Below are experts of layer 5 (counted from 0) of a mixture-of-experts language model. Rows are named router (the router's row for the expert), gate (a neuron's input weights, with its number), up (a neuron's input weights, with its number), down (a neuron's output weights, with its number) and show model dimensions 0-223. Each number is 50 + 15 x the weight over its row's rms, rounded and kept within 0 to 99.
Before each expert's rows: a language model's description of what the expert responds to; "comes after" lists some tokens at least twice as common just before its tokens as in all text. This comes from a sample of Wikipedia text that the model never trained on. Tokens count by the router's weight.

# expert 37
It responds to: List and table punctuation. Bullet dashes, pipes, opening parentheses and slashes that start list items or cells, as in weather tables "46 (1.8)" and career lists.
comes after: "\n", "5 ", "2 ", "3 ", "1 ", "6 "
router:56 46 41 51 64 56 58 44 64 61 67 61 75 62 47 59 62 37 30 53 62 89 54 52 42 22 36 64 60 33 44 67 63 51 51 29 42 70 55 41 28 47 55 64 62 27 36 33 35 50 56 55 50 52 30 67 34 35 67 39 57 64 65 53 66 36 60 66 35 60 94 45 44 53 74 78 36 23 47 41 59 65 44 81 42 37 48 44 53 52 19 64 43 38 42 33 48 73 38 63 35 51 71 54 58 50 30 50 46 36 42 45 33 20 51 31 71 30 53 54 35 76 31 56 56 50 57 48 55 66 59 51 54 59 25 37 52 44 51 58 44 53 87 56 55 55 85 26 66 61 40 67 75 19 35 55 54 47 29 47 44 12 36 56 61 58 46 39 19 41 19 47 29 45 53 66 30 30 54 29 63 57 63 63 28 33 45 48 45 53 45 44 47 47 69 55 59 74 34 42 31 52 30 49 71 33 47 44 74 39 64 59 64 49 72 29 38 49 60 12 83 62 68 36
gate0:35 59 43 37 36 53 54 34 77 60 47 14 61 44 72 55 38 53 55 54 57 28 58 72 35 31 54 75 35 42 36 58 54 34 47 77 62 33 54 31 33 59 61 70 64 74 65 35 79 49 61 41 73 64 50 74 39 55 64 52 47 41 39 58 50 56 17 38 32 44 46 50 79 56 63 33 71 57 58 48 35 70 22 09 60 56 80 37 41 57 28 28 49 29 57 42 29 64 42 55 83 62 54 42 40 56 35 36 49 42 55 55 54 58 53 43 53 47 36 71 43 53 41 49 47 59 56 32 47 25 56 47 51 61 47 32 40 19 41 33 49 27 47 64 60 55 54 51 61 51 36 57 40 46 45 73 40 49 28 40 52 15 45 71 25 28 62 54 43 32 87 65 46 64 48 61 39 37 42 70 45 57 48 71 48 33 51 56 38 69 20 44 56 53 32 56 65 33 50 75 29 62 57 58 73 46 57 73 64 65 58 72 74 41 72 42 02 30 68 76 64 63 51 47
up0:42 46 54 57 32 31 37 41 55 66 46 41 43 36 65 88 42 61 80 38 61 15 21 75 55 31 62 48 41 67 59 62 56 53 52 57 31 45 56 66 14 61 36 59 53 54 44 22 69 26 57 43 70 60 60 65 57 43 67 89 31 65 56 42 27 28 36 56 49 39 54 47 64 43 49 54 57 53 57 62 64 64 70 39 22 18 76 37 29 41 52 35 46 39 23 67 38 56 56 58 57 45 44 59 56 74 47 28 35 23 46 74 58 47 53 58 61 48 54 51 42 53 19 49 33 76 50 55 41 50 62 42 33 71 51 48 13 36 64 61 34 34 45 46 61 56 67 41 60 44 45 58 60 41 66 50 38 38 76 45 44 66 49 61 45 55 39 27 67 61 45 73 48 40 42 60 84 50 76 68 36 44 27 56 76 49 50 64 60 45 62 42 47 32 64 24 55 56 47 47 35 35 63 41 29 37 07 65 93 51 64 59 37 26 51 38 46 32 41 71 71 60 56 49
down0:72 36 77 54 45 47 47 60 59 43 51 53 54 36 54 63 37 52 52 31 62 35 75 52 51 40 77 44 30 26 63 43 48 19 72 86 30 52 60 66 63 25 28 68 60 63 65 70 63 55 67 44 47 46 72 70 63 53 53 59 64 62 32 29 60 41 59 41 38 40 50 48 74 71 00 58 49 41 37 46 53 42 84 37 43 35 57 44 53 53 51 26 38 68 58 35 30 59 39 43 53 23 53 32 56 46 62 59 49 30 31 54 76 68 49 49 34 42 64 42 58 36 69 29 54 17 41 62 72 69 49 72 33 76 33 44 87 52 67 45 59 69 50 46 50 33 33 72 75 45 61 61 08 77 74 56 52 35 60 59 46 65 59 51 66 71 28 42 26 52 35 48 37 44 56 40 57 28 24 54 32 32 66 62 54 31 51 56 31 58 47 58 49 51 75 35 55 53 42 39 45 45 41 64 42 42 61 44 60 63 56 41 49 23 34 48 29 46 50 20 25 44 65 44

# expert 35
It responds to: Determiners before modifiers. Articles and possessives like the, a, this, his, their, and prefixes like non-, sub-, pre-, mostly followed by adjectives such as first, new, same.
comes after: "of ", "a ", "in ", "the ", "as ", "to "
router:75 33 65 35 35 57 29 49 60 73 38 71 66 39 26 83 57 38 30 21 40 54 78 51 44 42 41 44 57 11 35 53 68 53 40 45 45 69 41 60 39 42 48 47 31 52 74 55 39 44 38 34 63 42 65 63 67 47 61 52 28 56 54 56 74 25 42 61 46 54 56 49 40 29 62 46 37 45 54 70 43 55 42 52 43 48 45 61 78 52 23 25 52 51 55 54 40 79 53 59 50 76 47 73 72 43 60 80 36 55 58 44 33 76 37 42 47 30 43 52 48 73 60 60 57 53 62 21 48 62 62 36 29 70 47 50 53 39 32 92 45 56 57 59 54 72 62 49 36 47 44 16 35 46 55 55 32 53 47 33 46 30 67 46 46 75 45 55 55 35 46 54 83 38 42 70 37 44 31 33 24 46 49 44 44 29 43 52 35 42 56 25 43 32 61 48 88 72 33 55 35 71 36 30 60 42 33 76 54 29 81 65 63 73 50 69 47 40 69 37 74 68 64 24
gate0:57 40 64 47 58 43 63 32 75 55 77 69 74 48 19 58 73 39 30 45 49 52 39 61 58 71 60 36 52 43 09 53 62 36 79 41 43 78 30 67 47 51 61 27 28 46 90 48 38 45 48 53 39 29 48 55 62 32 48 69 35 34 59 47 55 39 82 65 72 43 58 43 43 54 57 34 74 75 61 50 39 49 58 42 32 51 43 80 61 64 28 59 64 59 49 66 32 55 61 32 54 29 58 51 45 38 92 64 39 31 30 59 37 48 58 53 44 27 39 69 56 46 48 61 81 37 56 48 63 53 66 56 29 69 56 59 78 58 43 63 61 74 68 54 47 74 70 30 46 42 20 48 53 54 46 47 42 60 48 41 46 66 37 25 37 34 36 45 62 30 26 43 55 62 53 70 62 55 24 60 64 28 52 49 53 49 19 58 21 31 69 51 52 52 72 68 63 58 19 46 33 59 53 27 48 56 45 35 60 36 60 48 80 27 55 77 78 65 43 45 59 63 57 54
up0:46 42 52 77 44 41 81 49 58 54 67 42 28 38 31 54 34 45 64 41 45 54 29 20 44 25 26 45 45 52 79 79 65 61 67 49 56 66 44 44 21 67 36 32 59 62 63 50 42 80 77 45 54 16 34 26 27 68 36 52 57 48 53 62 51 54 54 43 45 57 51 61 55 38 55 55 49 44 48 53 80 47 73 85 36 39 50 56 52 19 73 46 47 32 46 24 85 56 47 58 82 77 47 52 59 64 32 42 29 60 32 45 47 36 52 53 46 60 74 59 44 53 71 49 45 33 62 55 66 66 67 37 87 59 24 58 47 56 53 37 72 77 53 39 29 39 46 58 39 35 54 43 44 43 56 48 60 39 48 52 31 33 46 21 50 73 41 31 51 58 55 68 41 26 57 45 48 48 56 64 31 50 65 31 62 36 62 83 54 78 75 70 48 43 20 45 70 46 48 38 70 37 33 34 29 49 29 54 58 57 27 56 30 44 64 35 57 22 48 62 54 42 36 79
down0:59 50 83 48 47 40 62 47 45 67 52 34 37 40 51 76 54 39 36 69 64 50 43 21 36 31 40 31 29 30 60 50 48 45 56 43 38 33 62 51 57 58 72 47 47 60 82 60 29 41 35 58 40 88 55 28 60 33 54 55 40 52 38 53 81 57 43 51 44 56 68 57 53 23 39 53 33 54 77 29 38 84 38 44 62 43 39 56 43 58 73 50 63 51 57 25 27 47 51 32 30 31 81 42 61 55 39 47 48 38 52 37 57 37 56 58 25 47 53 28 64 39 51 83 61 57 69 33 82 48 41 42 49 32 37 38 65 65 73 60 63 65 38 40 69 52 55 73 49 47 35 78 57 41 47 52 60 53 63 33 46 49 61 44 85 91 40 42 21 58 59 55 52 40 24 42 49 41 32 54 53 44 61 56 65 31 51 78 79 71 36 70 53 23 35 44 49 74 69 21 79 38 26 68 56 39 62 42 46 52 48 52 34 67 63 39 34 68 55 56 13 44 38 39

# expert 60
It responds to: Table cell pipes, possessives. Pipes separating cells inside table rows, especially after names or places, plus possessive determiners their, his, her, its.
comes after: " ", ") ", "\n", "'", "0 ", "\n\n"
router:91 55 69 44 50 65 37 43 53 46 33 52 62 57 63 45 87 51 36 50 69 21 38 14 59 61 55 64 58 24 21 44 61 86 63 56 36 45 44 65 54 58 41 64 35 33 40 43 41 53 63 46 52 54 23 47 53 63 40 72 18 66 32 43 37 47 44 57 52 47 88 21 55 68 69 63 57 37 77 37 54 77 43 52 52 56 60 56 67 60 64 10 43 46 66 82 41 35 61 69 39 43 70 44 70 48 61 64 50 74 42 48 38 58 50 42 63 23 50 50 53 62 34 41 55 50 38 52 49 39 47 60 43 65 44 46 20 21 34 61 53 69 59 42 51 62 47 22 52 69 51 38 54 75 32 53 58 41 51 58 44 62 61 50 20 62 76 55 60 44 41 31 17 36 72 55 63 39 52 55 35 62 57 46 70 44 31 47 18 37 46 30 45 63 89 64 52 58 33 75 54 40 41 51 57 51 50 71 53 51 78 45 67 32 43 54 44 49 58 45 75 42 74 26
gate0:56 62 70 39 54 43 65 55 49 58 55 53 47 30 41 72 75 41 68 64 40 35 50 46 20 43 48 59 53 24 19 40 79 53 48 56 45 32 58 29 65 74 55 63 35 59 39 39 68 32 13 84 57 50 47 60 66 54 46 80 47 79 55 58 32 78 45 38 64 62 47 31 65 56 62 79 51 34 62 45 62 61 36 26 39 82 59 48 43 63 54 30 51 19 44 55 41 41 86 59 74 53 56 58 58 46 64 58 49 51 46 71 57 36 47 63 40 44 40 50 55 41 41 95 45 48 33 19 55 70 69 57 09 67 72 72 32 33 50 68 63 53 33 56 38 64 39 58 65 61 66 44 40 20 32 45 33 41 50 53 52 49 44 62 51 55 31 56 71 52 41 81 46 33 54 45 59 77 37 41 62 64 44 27 44 52 36 42 29 48 56 42 57 60 59 82 43 29 83 78 53 59 38 46 65 40 46 71 52 40 66 44 38 62 49 41 62 39 66 55 67 29 52 31
up0:39 48 44 64 26 40 42 65 56 17 44 46 47 37 62 46 70 56 56 67 38 52 47 48 33 71 48 62 39 39 47 33 73 59 61 43 39 39 56 55 47 61 61 34 65 39 55 46 39 37 63 29 57 58 32 61 07 37 61 58 43 43 54 61 52 46 54 62 50 34 71 46 68 39 64 55 78 40 57 46 62 52 41 35 69 27 72 68 50 70 56 43 42 63 58 76 73 60 67 58 18 40 53 50 38 48 59 78 51 56 71 62 38 08 35 30 61 66 42 55 77 99 47 46 64 50 18 47 61 44 48 47 62 40 57 44 60 48 57 50 55 50 57 44 39 73 71 46 26 20 60 47 24 35 51 27 34 44 55 41 27 53 68 52 64 33 38 42 41 40 23 46 47 45 30 29 57 48 18 46 41 36 62 29 84 28 49 47 44 27 31 40 55 64 58 33 67 32 77 57 38 65 53 50 46 36 38 89 64 48 75 26 70 42 58 52 48 50 23 44 84 60 56 72
down0:60 33 48 52 56 43 68 41 65 59 33 48 40 50 50 28 36 61 51 55 62 82 66 42 25 79 24 35 46 53 34 50 68 65 51 45 22 66 42 53 63 41 49 52 26 69 47 22 62 49 43 54 43 42 25 25 59 77 43 48 41 76 66 43 47 50 43 68 59 59 73 26 71 15 33 62 47 64 43 37 54 46 49 54 29 52 53 41 50 52 48 65 58 72 50 34 74 50 73 48 48 29 55 42 60 40 47 82 35 30 76 46 50 47 73 45 62 57 47 33 25 56 34 33 58 44 35 59 52 55 47 57 45 11 77 67 70 52 30 40 62 50 20 48 36 46 43 30 58 57 30 50 53 63 58 52 49 43 42 58 47 54 65 47 67 46 61 22 48 38 56 46 42 49 57 55 20 57 63 53 56 41 25 47 69 72 45 89 62 37 60 64 46 39 38 56 54 08 67 40 67 88 83 21 40 43 51 46 30 45 40 17 30 39 60 67 46 69 45 12 64 65 52 42

# expert 29
It responds to: Letters after capitals. Word pieces following an initial capital letter inside names and words, plus sentence-final periods and quotes, such as T-ung-sten, O-bl-ast, Sa-itoh.
comes after: "T", "H", "N", "P", "B", "S"
router:56 57 58 39 49 50 68 25 98 46 66 59 39 31 51 55 59 42 38 56 54 36 52 55 59 58 48 83 39 23 43 58 44 18 22 59 44 58 47 48 23 58 36 66 36 37 79 51 82 42 47 37 58 56 27 38 40 50 51 72 69 73 21 66 66 37 33 44 41 52 83 60 32 29 87 47 32 56 54 39 26 71 48 59 46 56 29 30 64 46 44 53 52 58 23 65 58 47 57 42 23 48 69 69 55 53 67 72 48 42 52 66 61 76 60 56 65 18 58 32 52 32 52 46 59 41 59 46 47 46 65 49 39 71 51 56 81 23 38 59 44 56 63 48 44 55 60 43 47 41 30 25 48 39 53 53 47 76 39 43 45 23 62 53 42 25 64 61 34 43 46 39 32 44 56 42 61 35 48 36 12 17 74 38 70 60 59 42 47 48 57 49 44 46 35 37 83 70 12 69 69 60 53 42 70 59 42 46 55 51 56 63 37 41 46 69 50 52 56 69 79 65 65 30
gate0:55 54 64 64 47 31 64 37 76 67 28 82 51 54 58 58 53 48 48 48 30 57 56 27 53 45 38 99 42 51 23 67 60 37 54 48 35 48 47 37 43 43 10 49 35 70 50 53 61 64 33 39 57 55 64 57 16 86 66 64 52 67 36 60 56 62 69 56 45 64 42 48 56 22 67 38 45 75 74 36 44 64 36 40 62 57 48 41 59 52 38 41 53 63 39 28 65 52 75 42 42 70 63 35 57 56 72 53 34 49 21 40 56 45 27 54 43 58 57 35 67 44 47 63 73 30 57 51 71 73 63 40 66 67 38 56 62 60 24 75 61 32 53 43 48 52 77 45 27 51 21 22 77 54 52 43 61 79 38 36 54 52 63 80 50 55 37 53 19 57 41 50 27 62 54 28 56 46 61 38 57 60 63 53 49 23 35 40 36 44 33 56 59 38 47 47 43 54 51 36 49 68 68 50 49 63 55 24 50 65 74 45 78 31 52 59 24 43 91 34 77 59 42 37
up0:50 58 59 36 84 65 51 55 43 33 28 66 90 66 75 50 70 51 24 34 65 28 59 50 26 62 63 62 29 57 45 35 56 53 67 49 45 77 60 43 60 66 90 52 49 72 21 49 36 51 66 51 50 68 70 45 33 37 54 49 61 57 56 52 51 42 58 47 56 69 61 68 57 58 34 73 52 38 43 39 39 63 51 75 63 52 64 68 44 70 33 58 40 44 52 52 36 55 49 39 79 47 49 75 32 36 43 45 23 86 61 56 49 41 34 49 40 47 56 79 51 35 07 64 16 53 28 34 38 54 42 36 45 45 56 47 58 50 34 50 50 42 56 46 51 51 74 47 21 65 40 80 40 77 70 81 45 38 34 37 47 79 43 67 40 43 49 43 71 30 73 71 36 46 62 49 65 34 52 49 47 66 51 31 30 38 02 48 51 38 62 55 64 51 58 67 49 63 54 51 42 79 27 60 44 54 48 63 39 45 40 53 50 51 30 51 62 65 25 85 59 51 57 69
down0:22 55 46 59 33 60 17 57 64 50 60 62 50 31 55 41 56 61 53 36 55 67 62 39 35 73 38 71 34 38 60 46 35 40 57 71 61 30 55 60 66 57 51 63 46 53 41 25 37 33 81 57 52 23 43 30 37 84 56 52 64 44 44 52 37 49 36 40 49 16 46 36 38 55 46 67 37 49 52 41 24 51 37 32 45 55 47 46 69 54 65 46 80 48 49 35 34 58 48 47 14 41 54 45 36 53 70 61 59 46 80 74 58 26 43 40 46 27 64 47 33 27 83 68 55 61 62 47 53 68 15 36 25 60 66 36 45 52 44 47 47 85 60 25 54 45 65 55 31 61 58 50 49 75 35 47 42 42 41 38 31 48 00 55 29 28 80 62 51 46 55 54 27 40 40 55 45 65 52 81 65 64 38 57 59 67 41 49 22 61 27 55 25 52 37 59 66 35 73 29 80 69 44 59 57 61 36 59 54 45 39 68 33 57 61 48 59 64 40 33 54 78 50 56

# expert 47
It responds to: Articles after prepositions. "The", "a", "this", "their" right after prepositions or verbs, introducing named entities or nouns, such as of the United States, help the Dutch.
comes after: "of ", "\n\n", "in ", "'", ". ", "to "
router:61 51 45 20 53 67 45 61 55 64 34 65 77 55 57 95 55 53 47 28 60 59 69 41 47 32 38 66 80 25 26 56 62 62 30 44 21 32 59 60 51 52 60 50 22 48 43 67 49 52 62 24 42 49 68 38 48 36 40 52 25 64 39 36 52 37 40 89 26 41 77 47 58 27 52 64 49 39 51 48 47 72 38 45 62 72 57 54 70 52 28 36 43 55 48 55 30 52 39 66 59 65 51 45 57 44 53 91 40 75 68 53 45 67 31 58 69 13 49 38 45 55 49 45 53 56 61 23 45 65 49 42 21 54 27 33 27 44 47 59 71 63 58 56 48 66 55 28 58 58 49 28 53 50 44 28 59 43 44 44 42 48 79 63 54 59 42 71 40 51 53 46 96 46 57 80 43 25 48 37 43 46 49 37 42 43 42 40 29 31 50 27 51 55 77 62 69 43 45 48 42 55 33 48 53 45 60 82 56 51 77 63 81 68 32 49 46 36 75 71 70 67 62 37
gate0:59 85 72 48 42 51 73 35 69 51 48 35 65 73 43 62 60 52 52 47 55 35 42 45 26 50 08 43 40 27 31 39 46 77 19 54 23 52 36 47 39 57 33 64 42 50 72 46 73 39 69 45 42 46 46 57 40 76 46 57 59 58 75 46 59 35 81 46 34 64 65 46 81 57 53 67 35 60 47 46 60 43 57 50 63 49 36 50 63 39 32 35 51 39 34 49 35 42 87 29 13 45 52 41 95 64 47 48 32 51 54 68 59 65 64 40 44 36 36 32 61 42 40 43 78 52 15 78 61 45 47 63 49 42 50 48 45 82 39 54 62 40 70 40 77 84 81 34 38 79 69 42 68 54 49 45 41 21 51 80 49 55 54 42 32 35 39 60 46 34 33 45 47 59 64 65 69 62 57 52 44 47 55 64 63 41 50 35 47 56 64 42 53 17 58 70 55 40 60 78 26 58 62 60 30 55 75 59 47 60 51 43 53 52 56 57 31 68 29 53 56 73 49 38
up0:58 47 70 39 47 66 15 36 48 76 55 55 63 16 35 63 39 74 41 32 47 86 54 37 31 74 56 47 54 44 48 21 31 53 34 38 43 77 72 53 49 27 61 82 42 24 65 50 66 53 55 26 66 72 50 47 51 44 63 43 48 35 55 45 62 38 81 58 21 67 50 51 55 31 38 58 30 55 32 54 43 61 55 42 65 39 41 67 51 58 27 32 41 67 70 55 49 62 42 37 26 51 25 38 59 53 68 66 52 48 79 49 44 57 59 51 37 32 70 17 30 64 36 66 63 50 55 53 26 57 33 10 31 44 51 25 22 35 35 44 48 36 51 36 64 66 66 32 70 71 65 51 66 47 47 26 60 60 34 67 54 63 31 53 52 60 39 47 60 21 34 25 64 48 51 61 35 50 39 41 42 10 46 68 32 35 46 45 43 49 56 23 63 26 48 74 60 33 71 64 29 60 76 53 43 36 67 51 33 45 59 35 48 49 43 57 37 29 50 54 58 60 64 51
down0:30 44 11 38 86 61 69 56 65 59 61 43 23 59 31 54 47 36 26 70 48 55 54 49 58 64 60 18 64 64 71 51 49 55 54 54 68 69 67 90 66 61 81 50 32 48 42 51 45 60 38 71 34 77 31 56 29 58 69 23 38 26 41 74 58 33 56 61 44 50 46 64 72 68 90 29 49 41 54 44 55 46 42 42 47 69 32 52 45 62 51 58 40 53 52 56 49 23 51 58 54 57 51 72 39 27 34 59 66 76 56 66 77 39 59 39 33 40 68 46 33 59 78 54 59 38 51 68 27 52 44 38 68 44 65 28 52 64 40 44 38 27 40 63 75 50 79 65 61 44 60 31 73 38 35 47 50 53 33 00 59 52 32 42 60 41 33 77 52 67 46 58 56 52 49 41 45 30 25 26 31 43 44 74 39 53 43 61 34 51 62 42 45 62 63 57 40 63 67 29 53 61 69 56 63 66 63 47 48 56 48 40 32 52 49 50 52 22 72 30 50 47 54 74

# expert 30
It responds to: List bullets and headings. Line-initial list dashes, section heading markers (==, ===), and sentence openers after blank lines such as In, According.
comes after: "\n", "\n\n", "|", "- ", " ", "\n  "
router:67 64 61 63 74 80 50 62 61 59 61 34 56 45 53 57 76 50 36 36 61 78 46 66 57 39 50 64 52 32 37 64 72 58 76 51 25 71 33 06 46 43 55 70 48 50 57 48 50 33 46 79 54 59 30 43 36 53 46 52 68 53 60 39 48 39 55 60 15 72 75 49 54 19 67 66 59 43 53 35 51 71 50 54 62 47 60 61 59 64 39 52 35 45 69 20 44 72 30 76 42 51 73 49 53 36 58 42 21 39 52 66 24 41 61 45 71 41 55 36 39 60 44 62 51 63 62 54 66 62 47 58 26 64 17 31 36 36 54 69 57 70 76 56 48 44 64 28 49 22 30 28 67 33 45 51 70 59 35 37 51 39 60 64 67 50 62 55 38 52 32 47 39 43 24 79 47 45 54 59 64 54 65 53 44 49 58 62 29 53 56 27 36 40 38 59 61 53 12 78 37 52 32 56 39 63 44 52 57 26 44 62 66 47 64 18 29 52 37 58 99 51 76 55
gate2:57 49 46 40 67 61 69 79 48 52 67 58 68 70 62 24 61 44 34 50 64 74 73 60 40 56 30 59 32 41 16 51 55 52 29 49 61 49 43 57 57 64 33 65 56 40 56 37 39 28 47 55 53 73 46 58 53 51 52 55 42 35 42 35 48 78 72 40 23 32 73 54 67 33 54 41 80 54 85 25 70 92 26 81 41 38 47 35 47 48 37 18 33 35 21 42 52 47 65 37 43 48 57 56 50 64 51 59 08 48 65 63 36 34 57 18 59 59 39 66 51 71 30 47 50 45 58 42 45 61 35 54 39 59 45 50 48 49 64 73 25 54 55 27 45 40 43 41 26 52 32 39 64 46 35 57 48 48 25 32 48 29 54 59 68 47 53 32 49 57 37 47 46 46 59 68 46 53 78 53 66 62 64 67 56 55 29 56 51 69 78 11 24 35 23 66 28 36 23 43 28 47 39 59 46 45 63 42 60 57 89 64 49 47 41 43 32 50 66 63 68 62 47 36
up2:46 53 32 21 56 61 61 28 61 51 41 48 44 75 58 56 32 41 52 71 34 57 54 66 21 61 56 33 60 55 40 20 62 39 36 55 33 52 47 64 23 46 46 66 58 49 55 53 38 31 02 68 58 77 42 71 70 27 63 72 45 42 54 30 53 36 51 44 53 61 67 40 40 34 58 50 30 52 31 61 47 65 58 38 42 51 47 33 56 59 50 68 68 54 35 49 64 57 46 42 60 38 27 35 71 79 62 55 44 45 33 60 62 70 75 43 43 54 60 94 31 40 53 49 23 53 66 53 32 41 54 28 45 37 33 30 53 65 49 58 27 60 62 62 46 28 40 31 59 66 51 59 73 52 64 62 56 43 37 13 59 60 45 49 59 37 52 28 57 99 26 59 59 32 32 66 61 09 66 30 49 44 61 48 51 30 49 48 64 60 57 34 42 60 33 58 68 65 41 46 31 46 51 57 58 57 51 31 49 90 48 64 45 71 59 33 31 50 93 45 66 57 62 54
down2:37 53 19 42 21 70 30 46 44 53 55 27 30 71 35 44 38 46 57 48 44 41 34 43 58 68 51 50 49 60 29 68 53 54 68 38 57 41 35 68 65 56 66 56 48 41 50 59 44 66 24 42 41 67 53 59 59 56 38 64 79 06 37 53 54 58 52 68 70 49 56 64 50 36 99 58 36 42 57 47 58 33 66 44 24 47 47 36 41 46 83 61 75 55 57 53 49 47 57 52 12 47 53 81 62 49 05 37 36 43 40 55 67 55 47 61 54 40 33 23 44 50 42 47 33 46 52 75 60 60 77 19 52 74 55 72 59 64 52 34 41 86 42 32 43 78 52 79 49 59 68 50 64 56 36 36 48 41 31 77 48 61 67 44 60 47 29 53 56 62 40 46 50 86 59 34 75 61 77 42 41 59 63 51 57 57 33 37 68 47 56 33 54 46 75 58 49 65 41 52 57 43 59 83 56 37 48 87 41 38 45 32 56 65 74 59 58 41 56 38 61 47 56 60

# expert 1
It responds to: Place-name openings. First piece of capitalized proper names, especially countries, places and nationalities, such as Turk(ey), Den(mark), Argent(ino), New, United.
comes after: "the ", ", ", "of ", "in ", ": ", "The "
router:71 40 51 73 74 53 55 34 62 77 46 63 54 46 70 67 79 26 42 53 59 56 46 70 73 39 31 68 39 44 34 39 66 50 55 47 37 58 64 39 51 56 38 78 46 42 40 76 44 49 56 33 56 58 57 73 35 55 49 57 33 76 57 49 57 43 30 62 37 37 42 44 66 55 94 59 56 41 69 59 49 78 69 37 30 54 52 58 87 57 50 60 67 57 66 45 43 31 56 54 45 44 43 48 57 49 57 53 39 53 38 71 51 80 44 44 99 60 53 67 36 62 71 48 48 65 90 28 60 43 56 44 40 53 31 44 42 28 40 63 18 43 77 46 47 69 63 16 36 41 16 76 66 27 66 62 56 53 40 44 41 35 52 58 33 50 80 57 44 60 50 36 74 58 37 60 50 23 42 45 63 22 82 37 31 41 62 55 42 52 59 54 43 61 52 50 38 57 30 67 71 43 40 39 74 51 26 28 55 54 67 41 71 58 47 43 28 49 53 67 60 53 80 45
gate0:51 66 49 56 65 76 59 38 63 15 52 57 63 41 47 89 68 56 35 46 54 56 81 56 63 65 35 48 31 42 63 66 68 56 48 68 59 62 55 51 41 49 68 55 44 67 45 47 27 62 64 51 49 41 64 77 45 70 61 45 37 37 51 19 70 57 64 66 37 65 52 49 80 48 67 42 50 41 35 38 27 59 65 82 45 42 55 48 19 54 49 51 59 29 53 61 48 69 47 40 60 50 71 44 51 36 45 38 45 67 59 36 37 26 71 42 35 55 60 52 47 36 51 31 40 64 37 40 41 33 37 41 46 53 63 66 24 72 55 69 51 33 76 46 61 39 37 53 38 71 51 82 54 11 60 43 16 38 25 29 41 31 65 05 47 65 59 32 46 39 27 51 60 55 51 74 62 59 69 30 79 38 60 18 37 37 37 33 38 80 52 36 49 69 48 70 70 66 57 58 45 69 46 42 54 46 67 48 57 53 46 59 36 77 79 52 34 62 84 54 41 52 69 53
up0:43 47 27 68 37 56 58 01 48 30 53 51 27 76 42 60 43 37 63 28 61 21 69 62 42 21 60 74 60 55 58 69 47 70 61 29 57 41 37 44 65 80 21 50 36 61 24 55 35 34 40 28 39 46 55 55 70 41 45 72 54 47 65 81 58 86 59 63 62 32 39 63 80 61 61 66 38 26 58 52 73 61 55 53 52 39 62 60 53 33 74 46 89 66 57 23 44 33 54 55 40 69 25 08 40 48 62 61 65 61 54 35 72 76 29 78 62 48 71 47 52 76 53 49 63 38 49 43 27 43 58 72 50 58 49 47 45 64 47 66 62 45 63 33 32 41 60 64 34 45 38 85 46 43 73 28 60 63 64 42 39 37 40 76 24 40 54 19 67 52 32 40 52 69 42 53 59 63 45 46 72 55 72 46 60 54 58 46 51 64 66 54 62 23 52 37 34 61 33 49 42 38 44 52 55 50 48 53 37 72 62 52 39 48 53 54 44 56 68 62 47 58 52 56
down0:25 45 57 49 79 59 46 65 52 45 58 70 32 74 61 53 63 79 66 47 53 52 41 38 72 59 44 79 76 46 49 86 56 51 45 57 41 59 62 65 65 52 37 43 59 56 43 57 48 44 63 52 53 37 59 64 73 54 38 38 26 47 33 52 74 34 59 76 57 55 67 35 63 40 60 46 35 33 45 33 48 57 58 68 42 39 71 50 53 56 65 51 53 82 32 53 67 72 40 08 65 36 47 18 47 67 67 65 37 52 37 42 49 50 64 34 68 55 67 67 66 63 45 36 76 23 55 60 37 23 64 46 73 41 49 56 68 59 40 40 58 38 40 68 55 48 71 47 32 54 60 59 53 62 45 35 28 39 44 51 53 48 37 32 13 48 50 64 72 48 71 36 44 81 50 34 57 59 31 50 74 45 68 79 80 54 53 05 43 51 65 61 56 53 83 36 31 73 51 73 60 21 55 41 35 48 66 69 74 45 37 25 51 53 44 54 19 65 58 66 34 42 67 51